Experts of a small language model: vocabulary 4096.
Below are experts of layer 10 (counted from 0) of a mixture-of-experts language model. Rows are named router (the router's row for the expert), up (a neuron's input weights, with its number), down (a neuron's output weights, with its number) and show model dimensions 0-127. Each number is 50 + 12 x the weight over its row's rms, rounded and kept within 0 to 99.
After each expert's rows: a language model's description of what the expert responds to; "comes before" lists some tokens at least twice as common just after its tokens as in all text. This comes from a sample of Wikipedia text that the model never trained on. Tokens count by the router's weight.

# expert 3
router:64 42 55 44 69 55 66 66 21 52 47 45 72 41 43 47 57 64 50 64 69 60 73 35 53 60 44 69 51 60 38 38 53 82 50 51 62 52 43 52 46 29 58 54 55 57 44 50 48 51 46 37 44 46 40 50 39 74 49 71 38 40 56 29 65 53 38 45 43 32 37 40 44 26 39 47 52 42 59 34 48 47 51 38 38 45 45 54 42 63 46 51 33 66 69 60 53 65 73 57 44 40 52 52 43 47 43 53 60 47 62 46 79 49 51 64 44 63 46 47 70 58 64 66 48 55 52 22
up0:62 41 37 53 66 37 34 43 47 64 58 40 44 49 47 52 53 49 59 36 51 49 52 44 67 43 48 35 67 40 46 77 36 48 47 68 81 51 45 47 70 35 48 68 61 55 49 45 42 49 36 53 33 27 42 49 34 47 44 65 46 47 49 53 59 33 69 52 50 34 38 40 46 37 36 66 57 29 69 55 31 63 39 65 67 42 56 48 55 59 49 63 40 45 60 48 44 69 77 66 32 54 36 35 33 48 45 48 56 33 64 53 54 73 69 53 58 58 43 69 73 61 60 82 51 38 41 59
down0:69 40 47 57 62 49 46 55 45 60 44 35 46 57 44 26 35 54 22 35 35 39 38 48 35 48 55 36 53 66 35 60 38 60 44 56 76 37 56 35 39 60 47 52 35 46 29 53 51 36 52 38 48 34 37 29 47 59 48 64 56 36 46 49 54 51 43 40 63 41 57 57 79 63 49 33 31 63 53 35 67 50 49 49 65 51 42 75 36 48 52 61 30 50 38 45 56 55 30 58 51 48 64 53 71 49 35 39 39 45 31 45 45 56 47 51 66 56 57 65 47 41 54 50 72 45 57 48
up1:46 42 68 91 45 49 47 41 41 54 49 51 46 32 40 36 51 39 57 35 55 70 44 58 48 58 18 38 56 38 31 43 52 53 58 51 67 52 55 50 51 56 54 47 40 77 53 57 51 45 65 18 57 52 42 42 58 34 66 68 52 48 71 51 33 62 71 47 44 60 58 53 63 72 47 58 50 48 34 46 35 35 56 54 47 66 61 66 52 38 39 46 37 62 72 44 37 64 53 43 42 79 38 71 59 73 47 58 41 38 67 46 36 72 43 65 44 41 28 57 57 59 54 41 54 63 32 58
down1:63 27 54 63 45 21 46 36 51 53 72 48 42 42 50 53 37 67 60 67 63 50 48 40 58 43 57 36 47 41 57 60 30 60 47 60 19 56 47 45 60 60 52 55 56 72 40 53 45 35 56 42 33 65 54 81 65 53 36 60 48 54 67 30 54 47 69 42 51 54 43 76 44 34 57 41 64 63 69 51 62 65 27 49 46 39 17 38 47 48 44 80 58 32 63 15 48 65 49 33 66 42 29 42 32 44 19 41 52 52 54 28 36 34 50 52 34 58 58 44 67 52 41 61 50 41 55 41
up2:34 41 47 51 58 68 38 41 50 36 35 59 50 64 48 70 58 53 50 70 55 55 44 33 35 39 45 59 49 53 44 64 63 45 38 62 48 48 44 47 35 32 34 63 30 45 67 65 61 34 51 54 47 70 65 55 69 37 50 52 64 53 46 51 49 27 54 49 47 53 51 58 40 44 71 47 67 63 45 34 47 57 45 35 20 25 49 59 73 50 40 40 43 46 63 40 57 55 58 45 21 24 22 59 72 49 59 43 53 44 51 56 59 36 70 56 57 51 65 60 54 56 69 71 43 54 60 39
down2:46 42 67 21 37 26 56 49 57 42 63 40 52 41 41 50 24 71 47 50 58 32 43 65 76 47 33 61 62 32 56 44 49 51 35 43 53 37 52 21 65 59 62 56 51 66 50 36 36 51 53 18 52 53 68 68 63 48 55 57 39 53 56 46 51 55 50 45 61 74 68 39 43 54 24 57 32 18 57 38 47 51 63 51 42 57 68 55 48 37 49 48 58 61 62 38 35 57 51 48 55 64 58 77 47 42 74 33 48 38 27 54 39 44 35 42 28 55 56 65 48 62 44 72 36 50 49 55
Description: Nationality and place-name endings. Final word pieces completing proper names, places and nationalities, such as -ford, -shire, -ington, -ian in Austro-Hungarian, German, Ottoman.
comes before: ",", " (", " and", "'", "i", "a"

# expert 7
router:70 37 48 50 58 56 57 35 72 56 30 52 37 47 42 44 44 47 62 79 64 63 46 30 25 26 38 53 53 47 45 48 56 50 50 55 68 46 44 65 54 61 14 84 70 47 55 43 45 36 60 59 63 50 29 41 45 41 56 43 33 43 46 48 60 66 56 50 63 58 69 50 58 58 68 58 70 49 31 46 31 45 54 59 59 55 59 61 56 60 48 34 41 55 59 49 55 30 56 63 44 32 51 68 45 66 31 74 27 58 75 69 28 46 35 48 48 34 36 43 72 39 58 49 37 45 63 66
up0:59 48 19 42 56 55 45 85 33 44 69 53 68 24 54 70 33 43 51 49 57 60 40 38 46 43 46 68 40 49 56 36 33 66 52 44 41 52 52 50 50 44 51 64 67 56 38 37 33 61 47 52 50 45 57 56 48 60 51 58 46 37 38 64 52 54 47 38 43 63 48 54 55 68 69 64 47 64 23 45 52 50 45 42 48 45 72 44 43 40 48 33 55 58 59 55 46 52 55 46 64 61 72 77 29 27 33 57 35 59 30 56 68 51 42 62 53 44 42 36 61 50 56 35 33 57 71 51
down0:45 26 67 55 64 56 62 29 41 54 33 64 68 68 38 53 29 47 47 75 66 61 48 45 52 53 32 49 42 26 34 70 39 36 46 58 63 44 55 36 52 47 43 23 55 56 63 46 56 44 43 39 43 59 71 41 53 70 49 48 38 44 47 54 50 34 67 52 40 48 48 42 39 54 64 46 51 50 47 56 66 46 33 54 70 52 44 57 29 68 52 46 50 72 45 61 44 37 54 41 44 46 53 71 61 62 51 54 58 67 55 57 27 34 38 65 56 68 50 48 60 50 40 47 41 47 34 50
up1:53 51 55 63 47 63 46 34 44 52 40 49 42 61 57 83 45 32 47 66 81 59 37 29 55 25 58 68 47 54 66 44 47 37 48 49 46 59 56 56 22 58 56 60 69 35 51 41 48 62 49 56 63 55 47 43 43 50 57 60 52 54 35 39 48 61 42 48 41 18 64 54 42 29 48 45 40 44 40 57 49 63 38 55 32 41 34 45 57 45 56 50 44 52 54 37 47 29 27 47 63 53 39 70 50 43 26 67 31 67 55 41 49 50 57 48 70 58 48 67 51 52 43 53 48 58 42 46
down1:38 41 48 50 76 28 53 51 45 36 65 38 62 45 58 45 40 57 28 34 44 32 61 54 31 59 43 32 61 65 35 46 69 53 57 42 62 43 33 67 62 43 47 31 48 45 43 38 49 47 54 42 41 54 46 39 58 52 46 76 55 45 45 69 40 40 73 50 59 50 52 64 49 70 49 34 61 31 55 54 39 50 27 55 42 39 57 35 53 35 45 48 42 59 43 41 57 76 54 57 36 39 61 31 64 44 50 28 26 46 43 74 53 43 47 60 61 63 44 48 48 30 31 88 59 45 64 68
up2:46 45 56 48 52 50 57 57 33 63 40 67 40 62 53 20 50 70 56 26 38 69 66 64 37 66 45 59 09 29 45 60 41 40 48 69 61 61 44 61 47 38 60 35 63 41 44 36 58 37 41 44 45 51 55 59 35 54 51 50 35 43 35 46 61 42 53 44 58 72 70 57 38 39 51 70 57 76 35 39 40 36 27 48 52 57 44 50 28 54 57 58 62 73 63 59 42 75 46 47 38 45 47 57 44 29 42 31 66 73 57 46 57 55 43 50 48 82 60 48 50 55 47 65 40 37 70 65
down2:53 42 46 55 72 55 28 41 50 42 53 21 50 40 38 36 49 56 51 50 77 43 58 50 55 40 73 36 48 62 83 57 58 40 59 34 45 44 78 52 41 42 46 55 35 67 50 56 81 45 75 45 50 22 34 36 52 51 61 59 43 54 77 66 55 71 60 43 50 60 42 63 77 43 43 59 39 55 55 53 55 41 63 68 73 53 59 32 55 40 67 57 48 59 73 42 75 50 51 51 41 55 43 54 38 44 47 64 43 38 59 29 54 39 53 59 62 62 43 55 48 57 47 51 34 43 44 54
Description: Sports plurals and endings. Plural -s and other word endings in sports and game text, such as playoffs, rebounds, starts, plus the words team, games, season.
comes before: ".", " in", ",", " of", " to", " and"

# expert 14
router:32 58 57 47 57 50 63 48 26 35 51 41 84 48 49 34 52 59 66 86 75 48 49 44 57 55 56 42 28 44 43 32 38 53 46 37 52 34 53 35 57 32 14 37 72 52 76 43 63 34 42 59 56 37 47 46 59 44 67 54 48 37 58 29 66 58 31 55 72 56 77 37 66 57 40 45 59 41 69 57 52 31 36 47 68 53 60 28 51 43 44 42 49 33 49 37 45 43 64 59 39 48 39 57 37 48 34 51 57 47 72 28 72 68 54 59 53 43 48 40 64 26 61 43 49 54 57 27
up0:43 69 42 54 53 51 66 47 88 54 52 56 68 55 42 53 43 43 52 69 45 52 40 39 63 28 41 48 56 42 30 12 50 58 33 50 60 53 32 30 58 36 64 50 35 49 50 46 53 65 40 39 64 60 72 46 49 60 57 48 28 28 59 38 53 60 30 52 54 48 55 26 59 47 61 64 48 41 61 54 23 51 46 63 51 70 71 52 38 65 64 36 57 66 58 53 58 54 72 42 51 64 74 43 27 57 39 51 57 26 54 70 47 43 36 53 54 55 43 43 49 41 38 51 61 57 55 40
down0:44 60 44 47 63 29 59 66 44 60 34 66 37 38 55 40 46 84 54 52 58 48 45 73 54 37 56 42 63 58 40 47 55 48 50 53 52 62 72 43 57 50 48 48 69 58 81 41 22 27 68 31 33 49 73 67 66 55 62 58 56 31 37 32 64 46 56 55 31 50 40 27 63 52 46 48 58 65 46 79 46 42 37 46 48 61 49 40 55 34 50 51 57 48 58 37 50 38 38 53 68 60 43 44 53 36 43 56 53 47 35 37 74 54 47 49 23 38 33 42 52 57 42 48 60 54 44 37
up1:07 50 50 31 45 55 53 43 72 59 68 56 58 47 43 22 36 59 68 70 40 59 55 39 23 39 56 60 43 51 56 36 35 43 53 39 48 69 46 52 38 49 47 53 53 68 44 46 60 43 38 42 63 67 33 43 69 40 53 42 46 55 64 56 32 58 60 39 68 62 50 51 56 63 62 33 64 39 45 59 44 35 47 61 25 60 44 55 52 52 35 44 49 45 34 51 59 55 59 58 51 43 41 58 44 47 59 55 64 71 26 57 42 75 31 55 52 70 49 54 80 63 55 49 49 35 53 37
down1:52 64 58 23 48 61 51 67 54 39 82 38 51 57 60 45 59 45 66 50 49 39 31 54 64 57 48 27 34 45 57 54 55 47 47 57 37 42 47 51 62 35 50 59 53 68 63 77 39 39 39 44 57 47 49 31 35 56 35 55 43 45 57 48 46 54 54 35 42 52 53 51 49 58 51 52 54 58 44 39 51 62 43 36 71 52 55 56 74 54 36 57 55 64 58 47 46 48 49 69 61 77 68 43 45 60 75 53 44 76 40 52 57 37 69 49 60 62 48 58 46 38 37 49 60 60 48 39
up2:56 54 63 54 53 60 55 51 50 52 56 32 46 69 33 46 54 50 76 93 63 57 68 59 38 59 66 40 58 48 57 43 37 50 47 55 76 21 18 36 45 53 69 54 63 55 52 46 53 49 42 34 63 49 57 48 37 76 49 39 52 43 25 70 67 56 56 53 46 66 49 48 58 48 54 47 37 29 59 60 64 27 60 41 34 23 43 51 69 45 55 46 55 37 42 48 49 27 58 40 31 50 54 45 51 58 42 47 49 52 51 29 66 49 48 55 48 35 43 44 62 22 47 39 58 51 50 73
down2:66 46 49 57 69 38 48 38 45 40 59 49 68 37 40 47 44 47 41 51 63 53 39 28 79 40 60 72 49 54 60 53 50 75 54 52 17 50 59 70 42 33 60 52 40 65 45 76 43 39 73 57 32 57 45 37 51 18 43 43 43 46 75 45 69 51 46 61 43 46 43 33 40 29 32 54 53 57 52 35 28 51 62 57 50 60 64 45 52 70 42 22 66 46 46 34 55 65 57 77 42 32 53 49 57 57 44 69 37 42 42 76 57 61 38 45 43 55 66 51 37 55 65 56 35 65 45 37
Description: Institutions and politics. Nouns and suffixes in names of governments, parties, schools and offices, e.g. Legislative, University, Party, Municipality, National.
comes before: ":", " of", " in", " and", "==", " =="

# expert 12
router:48 33 37 30 58 43 55 40 41 68 67 36 43 61 25 37 57 45 51 31 58 53 36 32 36 45 46 41 51 62 68 66 36 31 51 46 26 47 42 51 52 25 26 74 61 57 52 47 49 54 44 54 49 41 43 25 48 45 49 42 40 43 65 48 55 55 53 48 71 40 28 16 50 40 68 59 31 29 57 49 46 73 52 71 45 40 63 64 28 49 10 44 60 58 56 70 61 66 74 73 41 59 50 61 31 35 54 48 37 43 47 51 28 43 36 40 27 49 73 56 37 57 56 58 54 58 52 70
up0:71 40 60 47 53 49 41 42 45 41 44 47 55 56 82 52 52 45 55 41 35 41 40 70 58 46 33 72 40 57 40 46 46 43 42 26 46 43 56 59 36 68 59 19 53 46 35 53 45 43 34 55 35 66 55 73 57 38 55 51 36 59 37 42 64 38 55 46 39 28 34 34 76 50 33 53 52 71 38 50 33 45 43 54 64 44 44 70 50 51 47 42 42 32 62 36 45 58 53 38 71 44 38 45 59 40 64 44 59 50 39 50 25 60 63 62 53 54 49 61 31 44 65 38 43 60 41 52
down0:33 55 40 52 45 59 49 29 56 43 54 44 39 50 24 44 46 48 63 46 66 46 52 43 31 57 50 47 83 39 49 38 84 65 47 59 64 43 67 72 59 33 41 81 45 57 53 50 59 36 59 47 35 53 67 53 49 42 35 79 55 68 55 60 51 40 39 41 43 45 67 38 44 65 61 48 48 52 47 55 69 41 29 49 59 38 62 50 43 56 56 59 82 60 39 34 72 60 35 77 46 49 68 45 45 35 59 41 31 59 43 46 31 59 28 59 41 63 51 51 53 54 33 68 46 47 61 42
up1:65 33 48 53 48 61 49 36 60 36 53 76 43 54 51 44 58 53 61 45 54 49 40 53 62 67 23 81 58 56 47 44 47 59 61 46 62 61 53 26 68 48 45 58 57 50 68 46 40 58 55 53 60 61 58 36 28 42 58 34 32 42 54 36 42 41 50 66 63 40 47 44 72 46 53 35 38 57 39 51 42 47 68 47 49 33 61 47 53 40 39 53 93 49 62 62 37 26 50 50 57 67 65 47 47 52 42 41 37 43 49 58 32 51 52 44 72 50 50 46 32 56 36 51 26 33 45 50
down1:64 42 42 63 52 51 45 40 59 66 50 37 53 66 48 61 44 71 12 39 32 43 45 61 51 35 52 63 33 40 75 55 33 38 53 37 35 33 59 24 52 29 56 61 31 36 78 44 64 48 51 42 29 45 52 63 44 54 67 59 53 52 37 59 53 37 57 51 51 43 51 34 50 42 51 42 70 57 63 58 60 67 76 40 42 40 52 50 48 61 68 84 41 54 51 50 64 62 65 60 51 59 49 51 55 56 44 66 43 63 29 50 51 73 65 52 24 51 58 44 56 49 31 55 61 56 47 55
up2:57 59 35 38 32 48 67 62 56 35 36 36 70 38 68 62 26 50 49 16 64 61 54 69 46 73 52 33 57 24 79 37 51 49 57 73 41 40 50 84 47 57 32 21 23 73 69 41 43 57 56 48 64 54 56 46 49 65 44 72 45 65 41 55 48 31 45 36 33 63 59 49 48 34 39 56 54 53 56 58 54 55 47 59 32 60 65 42 56 60 66 61 62 38 59 47 44 67 43 45 40 56 40 58 47 45 65 50 32 72 41 54 61 30 56 37 40 52 49 55 58 53 62 35 62 39 52 33
down2:51 43 46 20 51 48 57 57 36 64 48 40 71 59 53 36 62 23 61 43 75 53 53 16 41 48 58 43 53 59 63 74 74 43 56 62 45 47 41 54 56 53 43 53 45 66 45 44 47 65 61 59 43 58 62 39 37 28 51 34 54 35 32 44 63 58 31 54 48 38 43 80 58 64 38 46 50 42 58 69 52 51 62 22 54 51 56 56 46 53 42 43 62 67 50 66 43 49 40 67 46 52 47 45 47 55 62 52 28 58 73 53 17 62 41 54 63 65 37 24 28 47 55 45 46 69 35 64
Description: Prepositions and auxiliaries. Prepositions, conjunctions and forms of be in running prose, e.g. of, to, from, was, became, into.
comes before: " the", " a", " his", " an", " be", " its"

# expert 2
router:49 52 54 22 46 27 43 34 50 48 39 59 44 35 45 41 44 47 61 48 61 57 57 54 69 42 31 40 48 76 88 45 62 48 61 60 58 38 64 60 52 33 32 57 42 43 59 57 50 38 28 74 27 40 33 44 40 63 44 58 64 54 48 61 60 51 32 72 77 56 68 55 37 39 44 62 70 59 68 61 49 35 48 63 56 67 58 64 49 46 51 35 50 68 43 40 36 45 64 60 55 43 53 78 39 35 25 62 50 52 44 45 28 27 33 54 50 39 48 44 68 55 53 54 59 71 42 56
up0:38 36 66 31 58 45 44 50 45 58 50 57 42 49 52 43 34 56 30 61 39 46 28 55 43 75 50 39 65 48 52 73 35 32 53 63 67 33 35 58 59 31 54 37 64 47 43 68 72 50 56 63 26 48 64 47 46 52 46 37 40 47 63 59 46 50 46 47 67 62 59 43 38 51 49 57 42 46 44 56 51 59 44 76 39 50 60 62 29 47 55 37 54 72 60 51 45 46 71 32 35 74 44 45 44 35 67 31 44 45 76 75 41 52 34 40 35 57 56 42 37 54 63 75 71 61 31 41
down0:37 39 49 46 25 49 49 25 55 51 37 67 48 43 58 70 53 40 53 45 57 41 66 82 64 51 34 62 43 37 47 63 64 50 56 61 22 37 59 49 53 58 59 33 39 60 49 42 27 52 50 47 37 37 47 35 41 34 22 27 49 54 44 60 62 51 43 45 37 46 51 59 61 78 43 40 54 49 48 40 57 51 51 54 44 59 40 40 78 59 66 40 46 51 54 53 36 40 33 60 50 47 45 52 31 56 28 58 57 60 38 43 64 46 73 62 52 50 36 50 44 48 45 30 38 50 60 56
up1:50 49 56 48 25 53 74 61 54 38 25 54 50 69 60 35 54 55 39 35 64 42 40 55 29 46 47 55 25 53 56 59 55 35 55 59 50 63 57 52 41 36 65 48 36 69 36 52 58 56 52 45 25 38 64 49 67 50 42 48 36 45 70 39 44 62 43 37 49 51 43 40 62 29 54 62 54 32 41 31 35 32 50 27 57 50 47 44 57 62 42 68 46 41 27 49 38 65 68 59 61 59 49 39 63 48 57 54 60 61 47 57 69 40 34 51 55 33 41 36 38 48 61 60 38 56 42 48
down1:49 53 40 40 33 55 48 54 52 32 55 43 37 58 36 40 54 40 50 54 34 75 48 50 65 38 24 33 69 44 27 37 35 36 44 20 45 49 57 63 53 67 48 79 38 46 45 47 49 39 40 50 40 42 50 63 36 51 45 59 45 45 60 67 73 45 47 69 22 52 48 51 47 35 39 37 47 62 75 62 53 45 64 55 68 58 43 59 56 47 53 18 31 49 60 66 53 39 60 42 60 51 52 51 47 34 60 32 65 36 58 57 29 58 45 48 54 61 50 56 56 57 46 27 72 46 62 27
up2:72 40 49 31 46 38 37 56 69 48 65 44 61 42 64 54 31 45 54 46 65 58 65 51 61 73 41 56 48 39 29 63 51 56 50 41 62 32 51 59 45 39 45 42 52 35 42 69 46 32 56 57 37 54 61 59 31 29 54 54 63 42 56 44 28 67 53 58 61 16 48 58 42 35 67 55 39 37 36 55 49 70 32 46 62 49 38 58 52 59 45 48 53 57 36 61 62 43 49 53 56 50 59 52 49 66 33 47 43 32 34 45 44 62 34 24 51 60 35 51 48 57 58 53 26 49 50 15
down2:44 46 40 46 55 65 50 47 45 50 37 46 49 37 60 42 53 43 55 48 46 50 42 51 49 34 48 37 35 44 66 49 49 48 68 56 44 51 44 53 58 60 59 44 38 52 37 44 54 70 50 71 43 70 45 39 77 51 44 22 32 51 59 61 46 48 50 43 49 60 45 40 53 53 30 55 45 43 49 51 37 51 50 82 54 64 46 63 38 44 64 60 68 45 76 51 35 39 48 36 42 57 26 72 60 46 71 48 24 65 36 58 79 40 46 46 46 61 60 57 50 57 65 23 59 38 53 42
Description: Space before numbers. Bare spaces, opening parentheses, en dashes and math symbols just before numbers in tables and dates, e.g. 39.0 (102.2, 1996–2009.
comes before: "1", "2", "3", "4", " |", "5"

# expert 15
router:26 46 48 47 46 41 50 43 51 35 45 33 50 62 52 58 33 50 54 42 66 51 61 59 36 45 35 75 59 52 41 55 49 43 50 50 50 62 56 55 22 53 27 45 60 58 49 46 43 50 20 44 54 38 40 45 63 59 53 70 29 55 45 37 58 55 55 59 76 43 76 42 53 43 66 60 52 57 55 65 46 25 65 60 36 58 55 51 52 63 60 40 49 48 61 43 36 57 69 55 48 53 52 54 55 41 23 50 57 57 84 58 47 41 54 59 70 71 51 54 44 57 56 75 56 46 50 49
up0:54 53 30 24 36 48 50 50 60 56 48 59 54 47 37 34 50 54 30 55 73 41 46 51 49 53 42 52 39 66 44 51 39 45 68 42 44 66 40 42 55 60 66 52 46 58 39 64 63 51 70 50 27 39 48 52 54 62 64 67 23 41 58 53 55 42 36 47 43 45 59 48 67 60 41 55 62 30 39 49 69 43 48 52 62 60 72 52 22 49 65 28 49 49 76 58 33 77 55 40 49 54 41 47 61 56 69 40 45 64 58 54 58 39 56 46 43 66 53 43 50 66 31 45 32 56 31 43
down0:55 43 49 46 49 43 59 76 54 40 49 53 55 45 50 65 71 67 64 46 23 57 52 48 54 56 51 78 42 50 51 48 48 64 20 50 48 48 64 61 55 41 32 64 43 59 62 49 37 50 45 53 49 55 60 59 37 36 54 36 54 48 45 42 48 40 60 64 47 23 50 68 46 43 52 52 62 50 48 47 47 49 46 34 56 62 56 26 63 48 40 60 45 35 44 50 51 55 52 58 34 53 51 48 43 62 51 57 69 32 67 50 51 57 65 31 64 50 65 67 38 69 74 56 55 49 17 69
up1:40 57 39 62 40 42 35 39 64 68 34 40 49 57 60 53 54 33 40 52 50 59 47 51 37 40 51 49 40 42 74 47 54 54 48 61 37 39 64 65 42 47 48 37 35 62 60 60 62 55 53 58 48 73 45 45 90 42 53 48 38 45 30 66 61 52 49 54 43 42 45 45 42 40 39 47 53 53 43 72 52 51 59 44 78 52 66 53 38 43 53 33 42 71 60 61 52 38 57 55 60 55 26 42 55 62 58 40 29 46 49 66 56 42 21 54 51 86 51 48 40 58 51 58 49 51 65 56
down1:61 52 54 61 41 49 50 54 67 51 45 46 57 32 46 38 33 65 73 56 29 37 48 45 44 69 50 60 40 74 53 60 40 43 44 31 35 44 33 33 50 54 20 38 41 61 49 46 54 19 45 31 52 56 30 53 35 83 54 36 60 66 57 68 46 48 56 49 56 20 73 64 43 81 45 48 46 45 37 51 39 57 50 60 41 44 41 49 50 43 43 51 51 37 58 54 49 68 66 44 41 51 65 57 44 39 37 58 63 51 59 54 44 54 58 28 53 41 24 54 45 38 56 56 62 22 34 40
up2:43 41 39 65 42 49 58 31 36 34 63 78 53 65 37 47 69 44 38 70 58 42 46 42 56 71 65 30 45 50 43 41 70 66 36 52 37 31 64 47 50 37 63 51 68 69 41 45 38 32 39 61 47 36 58 72 43 32 41 45 55 75 52 53 33 55 62 28 76 55 35 55 68 43 60 52 59 43 32 45 54 57 44 52 71 62 60 39 45 55 61 65 47 44 63 50 34 42 43 43 51 52 61 29 39 48 40 37 41 55 42 64 47 65 52 39 49 54 41 61 53 46 53 34 56 53 69 73
down2:47 43 59 63 39 53 57 40 57 40 24 52 42 32 71 62 48 52 68 31 34 40 43 43 52 55 68 62 70 50 68 51 55 54 55 44 36 70 57 58 57 50 41 62 41 39 48 42 55 58 30 47 33 26 58 43 49 56 48 84 44 30 47 44 55 61 54 23 53 22 55 32 37 42 62 55 46 67 53 47 58 47 35 48 52 35 58 51 41 60 44 52 51 42 45 36 56 53 62 48 51 52 43 60 55 52 82 48 41 56 62 46 63 38 35 71 48 77 45 58 82 30 25 60 59 61 46 69
Description: Digits in numbers. Single digit tokens inside years, dates, scores and statistics, such as 1858, 2019–20, 12.600.
comes before: "0", "9", "8", "7", "1", "6"

# expert 8
router:57 58 52 54 34 37 41 49 53 64 52 49 63 57 49 49 44 37 38 47 59 51 81 58 66 45 47 49 53 55 65 56 44 39 69 78 48 49 66 52 52 39 25 62 55 37 57 53 53 60 44 84 55 62 45 50 57 42 59 41 55 51 56 39 60 64 50 67 69 79 68 37 51 45 60 58 58 48 54 45 29 33 44 67 64 49 60 56 59 59 30 45 24 51 53 42 57 77 54 42 43 51 77 55 38 48 58 56 53 37 40 23 57 61 42 39 45 36 38 34 52 61 52 47 39 78 57 48
up0:50 76 66 63 42 33 33 69 51 76 59 56 51 64 63 46 62 47 63 59 53 49 63 44 57 52 70 57 50 60 38 47 61 58 52 60 62 51 33 46 45 49 51 65 27 44 60 65 41 68 38 42 20 36 68 32 50 55 44 50 42 38 84 61 39 57 51 60 45 40 61 36 57 48 50 56 54 46 50 58 55 38 37 47 36 43 57 59 62 42 82 59 24 33 37 53 43 40 36 53 52 27 48 69 47 52 33 59 66 61 33 40 58 58 56 45 62 35 49 63 48 38 67 50 59 24 74 34
down0:49 45 53 63 20 81 44 47 54 65 66 32 32 44 47 50 47 73 62 52 20 41 34 45 49 57 29 36 56 40 44 64 59 61 54 38 46 51 24 74 57 59 32 37 32 51 48 60 60 58 46 63 47 58 74 70 48 58 46 62 42 66 36 40 40 46 45 61 53 68 38 40 49 52 37 42 61 37 36 48 39 50 50 49 42 50 63 23 42 47 61 38 29 48 33 59 44 51 44 53 44 65 30 29 59 42 43 43 41 39 50 64 55 45 47 40 35 52 53 54 47 74 36 48 29 61 53 35
up1:54 54 72 48 66 47 67 49 71 51 52 32 57 47 48 44 63 57 34 62 49 42 51 79 58 55 48 39 38 63 65 64 70 63 36 61 59 52 38 34 47 25 59 23 45 44 43 49 57 28 57 52 48 69 46 42 56 46 44 55 57 53 50 62 52 51 34 47 37 60 36 38 59 53 42 36 52 42 30 58 57 51 61 50 70 37 55 47 32 46 48 35 51 41 56 69 43 51 60 14 53 45 49 41 60 52 63 46 49 47 48 56 37 49 42 70 36 50 59 42 45 51 70 47 34 63 53 31
down1:37 54 48 71 50 49 52 64 53 66 48 38 67 58 62 38 48 38 55 39 38 47 68 61 41 49 65 43 35 68 46 34 42 45 43 63 73 57 53 70 52 48 53 72 37 41 60 80 56 48 37 66 55 44 65 38 23 40 47 25 59 65 37 28 48 65 58 46 55 39 50 51 47 52 25 55 53 70 69 37 52 69 28 55 33 72 46 66 50 53 53 69 78 47 41 38 71 57 43 71 29 66 37 39 45 57 61 35 35 59 29 54 56 48 65 62 50 38 41 40 17 52 37 68 61 47 56 55
up2:46 79 47 48 58 50 65 63 48 34 59 51 61 70 31 58 48 61 51 32 55 62 53 50 72 38 38 43 59 53 38 56 62 56 52 42 38 53 47 33 42 25 51 74 43 43 45 44 48 58 49 37 64 53 50 58 43 25 45 46 39 52 61 64 70 35 54 38 60 57 52 54 48 34 47 50 58 45 52 56 49 64 59 63 59 43 52 62 59 49 36 57 51 29 60 41 31 52 44 48 47 42 48 35 53 52 56 73 51 60 62 32 54 51 36 40 52 51 40 64 60 14 30 42 36 22 34 35
down2:47 42 39 64 41 13 24 52 47 38 76 67 46 39 32 42 61 52 55 76 46 55 53 19 56 48 40 58 58 37 64 52 38 47 64 58 47 60 42 62 49 55 41 49 39 54 56 54 58 29 46 57 43 40 46 48 40 44 67 45 32 34 37 61 43 51 54 55 62 62 64 43 56 47 68 71 31 51 42 55 61 38 47 60 30 65 36 47 59 41 49 50 58 49 43 68 65 47 65 44 71 56 58 73 36 61 51 38 52 37 60 54 56 57 59 39 53 69 38 31 69 47 54 57 45 74 73 63
Description: Table cell separators. Pipe characters separating table cells, plus colons, semicolons and dashes in lists and score tables, e.g. Athlete | Nation | Time.
comes before: " ", "\n", " S", " —", " \"", " P"